{"n_layer": 10, "d_model": 768, "n_experts": 8, "experts_per_token": 2, "d_expert": 944, "d_shared_expert": 0, "activation": "swiglu", "moe_layers": [0, 1, 2, 3, 4, 5, 6, 7, 8, 9], "router_score": "sigmoid", "normalize_top_k": true, "routed_scale": 1.41, "balance_loss": 0.000657, "balance_bias": true, "router_cosine_scale": 10.0, "init_std_router": 0.00717, "lr_router": 0.000653, "vocab_size": 8192, "norm": "rmsnorm", "norm_eps": 1e-06, "tie_embeddings": false, "optimizer": "soap_variant", "lr": 0.00126, "beta1": 0.95, "beta2": 0.99, "grad_clip": 2.0, "batch_tokens": 32768, "seq_len": 1024, "train_tokens": 370100000, "steps": 11295, "dataset": "wikipedia_en"}
Below are experts of layer 7 (counted from 0) of a mixture-of-experts language model. Rows are named router (the router's row for the expert), gate (a neuron's input weights, with its number), up (a neuron's input weights, with its number) and show model dimensions 0-95. Each number is 500 + 40 x the weight over its row's rms, rounded and kept within 0 to 999. Numbers have three digits each.
After each expert's rows: a language model's description of what the expert responds to; "gets" lists some tokens that make up at least twice as much of what it gets as of all text. This comes from a sample of Wikipedia text that the model never trained on. Tokens count by the router's weight.

# expert 4
router:425478561549548487497513455558505516480499465443465491474523479535534479508513451530470511496493544562434483520433469551556529505480547503520574420528457547472451460487522596474475534455439466496515489469531466565508516498508526529447509538439554593498496474498423495547561531532498460493
gate0:564484461405472473468448538531460535492501438452494516534531542535459462467588426453495544519450445461522486475525505512498442536514481475527528540487494515551507469501494481472557478532527481527423423544511517451479518522502488475469492480529508512527452455483513493494500502550479509566
up0:525512529444478494467464497480459474474536457506427522488515545442501524466529452495540469558490430411481467518446470472512505550469455456472559477473604498467517548538485459514450493540573432524520445462641469514483556468471566553502546503420494481433452440460515523514497457488582616472
gate1:439550507544505513467454558453589485452535543476466477472540452538466468435449577531580527519543507561588480511507543487410457474445469533555550507507479534521441522528539448531479522497545513507529497470525467548469432443474432517477443427479488495437534483451484527531505553521542580488
up1:422484520569565522538507554442427457453527482459476516497506546502510443471463507510530517460528416499481473484533457433504449469502467436553602559538554525509498506417434461468434493509451465480532480497489546538494510459450488549469445513486475562510491497515569529489493604511533547510
gate2:447490464506513544485565498476535520573500516490479465522579527482415502488558586527496508519538497472468500507495473443524528507545526560464539458437531479531537504489460566467369414387462531511469466504501509593504463577489549497481500556558462495519463505449517556461482450548553595524
up2:521483539505511530530514563508533499465493486466500491478444562520548467519523453413515442465577470493544434459487529535572456548490519476523449408510488518526548493410519490523575526513492487505533535557531500458459484520495517524466490456491534482485588474492459547498494480444558491548
gate3:472536524418549435510544538507465518443492491479527478550476475442501544424436547605472547499519575489525549473446477461505464521532420513510527484443470513464441450451452492422484492511493538495498492540478477489489496499548583494509464527541467523539472530511499444481471515475572480596
up3:504494432574472421514475483518473538459537522522534511572515525439494507516628427440548481448540471522558474432580520464500496493496523529534486457506467451541519534515536533473545519482477453536482490475449511463512448508448434518454538468451554489505472479408534547484477505458428502417
gate4:464531415482487418563482539515510452493380431576550569446467502474497503452525529608476502554500542499459505557531512490518516481538499479527454486491557527496541524451500554486536534469466504509502464480504497443550496555449473498529483434496486501576527482463481516532512530435418528468
up4:513485468467486565485489521498494528527543537433466394504564480475423449539466551497530474517497444501529554429501503468501495480464437477444545465491422467535522492537469539610491512384404486463542493527549563552522517492523546551472468548551396402473510425544491499610469481488566424487
It responds to: Word-initial capital pieces. The first piece of a word, often a capital letter or prefix, such as P, St, De, re, con, at the start of names and rare words.
gets: " ", " (", " \"", " S", " A", "'"

# expert 5
router:452618593486500534530460493481550500603493526469477505483539482528503458500555481486476486474524562556484430486447485434529533449524509514514579474441521555494482500543552420524519531483575400497547574479502521524490487574553574480453490613528579496514502513478526538490546465546517453522
gate0:508478498531507537458503517465503532518484546522539522484482477507498478474444498504514552452494408415486480514484568470443426447493480535514504520474487505539520550503471542472472510465480506465551571505501506530528533468468392470436586515483455487533432492512500423439432552494508557484
up0:443501483523484523479447514477453459568532540494510493504554531505485458533446455541479490545465445453536519520482431488464523495480547498443512484378480417470550422546526490506480465572492521478528469481481471510510490577484528474542403513529527502522506519517460529481446538456477497513
gate1:522455512485471497396478505544533565559586495480497501480521492498557451490566467530549550485507484572496473449464399542529506497498425501554458526655498489536463496509411499525530508486496531505477479554442457453533517491449524543474533535570461586451540555571469557487532547548463512520
up1:545581506524508475483460471534475507442555555483575468588482539484454542501529555501503562525598461517467482445446548534565488479560518551490508473567497521540535452474559509537462510444478475545499442523504482441481536441562503498511498540505541575542502415496444609372488530516512500418
gate2:463460542523473456546495503537499480584467471442490501532559569526556530475499539491528481463571414458486434488485491451527472502600484509563412490515435482422546494537457510558596535468460520483508483522412545480434475590523588414486466469474481494599449420432466510586519478551514511514
up2:431514516472504482452504570533494548477483505638486500484476544481519485549548541461485517507557523475524571467517430504547501485459561424499513528482443524488490546521551527473514469543519560489436575508508475551467536476533512540566446447537407536542474509450518464511517444498487479505
gate3:530477525499388506507516513479410435548451465436459505509532475532436454533569534596486487442508493504469502502471513511518495486421452564501579520560524514475488556590578466512473498451510512461397479461532452532499543501482475579570412503524598499534488456516479498484546576551494554522
up3:439506445541468498522530522571497461559606502527499482576542511485403487505517481533472509533582439519480532476524494510473474517506466457503541502464523493544551498502508478474539542545559485530469539536495497543496457521538413457556503446491478468552459513528518499540506477534471474508
gate4:516514502508494455499552538503424432548510481501478497411479487606496489507545550483500488576475493427481472557498549452572537461521474552469514491542501482561519515512486457467456484529507510567437512483465483465534525522537463494530455492445434539518493536508503536557461491525452515556
up4:513557439455532492454443491468540479553491480466565527527458478552523404506428564549462511464485525470410521467504514532511457578520539572467582519499586469485522490466474457543466481500533465513441433518539494460548456512504511439475506543471543531484512436529552495574503514441483532490
It responds to: Function words and punctuation. Table pipes, commas, periods, semicolons, colons, and function words like the, of, and, to, in, in tables and running prose.
gets: " |", " the", ",", ".", " and", " of"

# expert 0
router:505527515555502474552461559481530566403499515533579494524516423467504510531493443545535499491519563477462497541448457499491525484532505568488516498481473592465469501539583482474491567486472410529476500490525497572471537501463453493349462568339505459449557492483497498532558470484477513544
gate0:432515526437420502584433531512489429492551481498450423517500539475474448542476473458453424551523576512551479498501518493510494459537502503474465530605516519452502506547522436551554376485516497469511566476462437467507545522408560497493497578552513563490402588497485484497485461533510520489
up0:479471474433552472498496498513440517422563488447470535553425442501514486496493506548477477482498534562507563504533514482495488534555538474529509482470526503475584482542532508565525500479496472552489447501488497485635524525497496537511495502485522550482532558466394508460550411490583466430
gate1:484478482528520491517478557513579501550435474565503525522530528504534488450525521515522514582503523450439557513501509534503537491511575554428497445447492473524571522554461513523464459501466460398552484470507493488559503497490630486483531532473487524467539480454432517499514474466505467432
up1:536480542545552529530471461509511530459531535443524514512514429483418490496494423443590455504450488499491459455514436483477505462471469398527528497476448481540491547537482561509508455534554489495491496482455570515429501479520509537510547505540478506523535496551495525468463477563544554530
gate2:379540465473564556571463539500459471464488519440584503512466564442567477562402515554472526485500544491474469494485535506489615474626538523509508510441504515497497549435551505518463541445494424451483564477486552551517473468470487528547448545490443431556409487477467462494508518572516496484
up2:509450488556467496500512493484470442573496506497464458528449481479458450559476559417508470493515593502431490510514496494423519505503516466547486423509475522501483521482647530455504478497500533567554427480387480603500563507529413488509493484472508479531566513490497520449452465501492488534
gate3:492605475488554546495503524470461506493532508496487459518507479497456533502538469521557549501510538519497471489467488489447536489549512546485494459485498531474466501510482503471542531493505454502469501489561462547521524518513529485508473531413377496549504460517509494471509469549590465500
up3:448489517519409469570556505529541439565477476482526480455471516575478458496494470477553456554494473469542433506536447499537544501483522507577499485487508461460471482441574516412435483451484491502536551536441561447488474455396496481477509535525563475470537466455505502563470421564466520493
gate4:477462488514496466521532528533498463503537494479421409515551488523498434507472464509470428486523459604498480426423491531478489504507563468497489448514553495512470532549522569522430447484530563541598471523491503489418485440507442526569446441468501473514481486502544519520526530461532511540
up4:493542502455414460512549511584556449525489482494441570526601504440444543526467496502511528514523509478501457530514416547512499472534524517518483563458543537509503496524527485521486523495516486487435507483488505535503503498544559474444534504487478570561542464491471440516545465454531539588
It responds to: Line breaks, headings, nationality words. Line breaks in lists and infoboxes, section-heading markers like == and ===, table separator rows, and nationality or role words like American, British, president.
gets: "\n", "==", "ian", " ==", " United", "al"

# expert 3
router:512530520502555525513537460519540467428497479456550485475517434488488534521477461547513571471528522501530518560507485458514474517532484515535508531517458520463455520459490449535507488446486453506473532509549446478497519461515522434416502506486515504435583503431482530511496451474440549473
gate0:481475487552526486510532458545513523466442527550572474512509521501494426451438517526491502547453472574516478486451463505439503473458458449473482422518539460451528502523515501564540467548478542444528536421466502478508502538541449518462518492509510512454481496507544470507455513519545554476
up0:570529445516487491440452442497507522504465572486495493502532522530534465461451541505524513561482482499558476457544429501486534500401518487489536454545433463507500517508525547537506444490511453463545453507507486462473611486490494535529535504501498520559486472413579475524523519491447489469
gate1:480511503469439534509481508513460390485512544495485532485557550421534512489501478514474454556528474477541566507474538558457538454484540518500502483552541554507528547484444540519549494532511481537492531445477471533572514512542502495494497423481456447459544468491456582517494476390501552460
up1:511491510543505472471523588642512503564446523462390478523473525493510498491557468562503432481608548553508501560484475474493484475503476506518433451527517501532473507519474505495486442409502425515543548475516544495476557459459533534454516480490541502481475444535498493541490504535506443556
gate2:478537493440497520521535513390472508462466576392527449439602461474491490443435552578543516439508502447529487472496518430509564473527438438416439521535428530445503494456528549527504523525510543517515525513431569562505548462520554586505470564477447528492421523499540403514537471497513495520
up2:519560470417542542522486488441485528517477575463519509461532472554519481513467512618489477450521444508493535445485543464574551486465517487513503523510476534433492523469512473455544566536473474532498510487497564504482587502505537525544532568450462452501516553463409491516533486523512439464
gate3:450489522527450480444541466538488514511449466517526552578525497440484556535482503516453520581550598522464531409489435458506537520574492561604489508426462487468501500512525518551440481500509532526511486532512536441481481463540499512497557490477460441475415445484464508559473515477482572473
up3:561504461494546521475565556520488491455488542438413545428520528496516491455497500563560464467529439510471500562556445511445423495459495581456483509464574540467562485528540513476456487552500497488506510495418543484480443496511486530497448515460546504520470462466487547493531485490500497458
gate4:415510598466481519490539529530507512469497510428558533551395503494473521527509483567502505580466526463510462465481519500528541541524471477541486465474538534486510537549434520512496553489473498477473464545456478540457547506556419530514527450466492546503476555569415524532559500543462529509
up4:517494464540491555528463476514518485533500519502521485453598445434494529487504507495424483523512467601486508583483519486447431410491509514436540497547513463559529415556500510460468509527541549495519536531469449485538476480483512534559438473446501439476520488435465538435453455437511497480
It responds to: Digits in numbers. Individual digits inside years, coordinates, scores and table figures, such as 2014, 1902, 1931, plus spaces and dashes between numbers.
gets: " ", "1", "0", "2", "9", "3"

# expert 2
router:489513515506459541526522451435536460413478504429503491427500503493453493574592518491462512468559530557502551599492411499527519481551517462459524452504504547455495489521513535512489521447489454528496540460526496485499478469486517460460510506537490560479458529493505484454484478529429475474
gate0:431504437464455474490507476544481447418495550527528491570431505569432431525489445466468492467399460517508491462446468530510496476514529465515520533418408581498471467505475434517497477496523544475519532501583453496513431480482502463519452549494456502531519579428542447492522514492474472499
up0:542507536525571519504480562549500397465485458498478541525514445564459440506481499473513567512541468533583500543497519539454536509489462506500474500544477480445515495626562475562538526515512577545537537500511460487455525474477440546572512485513566480519560429470532500518464501565502473437
gate1:450533497461559510529439512451520512446515523411493455434456452472471531473458540453461486540445523518474478507463452523499489504605561463437532536544552507500479458506549519508418482539469506430542512494455452477540433494487492531518499445493515498469500515492595439505574524550468525507
up1:469514499428579463504452474453533531443470510484511463446517469407489532483543546447510488526453546476453472505493518497533506507553477447444552449528457507559484433530528526489409472473534472465482530489489481484463492605460516595497512489474461454590526453527573417544546553504465511515
gate2:550492442594483555551438437483476435452515474533461481436455430483438456518571496507543468581490477525551488494448500556418480498466505484519467551503515487504446494526524508403499478485531556508506528458499457507492455547499511451507450524446473538494544557507503522480460539464481468465
up2:527511482498487463434546541499562494534477477460471453534528562517531468464540520481447479526493495484483492552527543519487483515454552504531416516460545478443462477521476488588508574494463450509568479527491447473515475539527470537529522624640460505448558481574493493442531526468468512571
gate3:433512458496520501489468483458507504429481512473509470511546502428529507450512460514446507463464435489490442503512602490558545456490545506514530502496516496457449476554533546480495555490521516537497569444524520512590508542522519528487509539562511472522516488534472495482536484432466461467
up3:463570438431476525528494510459505548510526532545502499571481471490558472527497504552476460506528480463486525565503486502569525555629490540504492492506487533515532442514497472541416557491532463506521528514474504501507437577529467457461467520498553480536496540533520446525503445451451537453
gate4:528447396415543478525505534509506529486513499463574418572404457538486531459499441517526507478486532412497570465449472464479484534529512585450457543570447407506573502470492512562488546514502501497500429439563480489549450442575455533483474474525522484404525496514477557532511499550455506457
up4:493423553502504517528476525516474528480478461480455455520495487500480515518502553596506528521474501522472548460534464462472469478432566515492529501578543510433520516447488472483470524502490503534444517531493443548572529496509505493492440487456493483554483448528458523454505492474509558422
It responds to: Plural and word-final suffixes. Word-final pieces such as plural s, -ers, -ions, -ing, and pronouns It, they in text about films, albums, songs and series.
gets: "s", "'", "\"", "es", "ing", " It"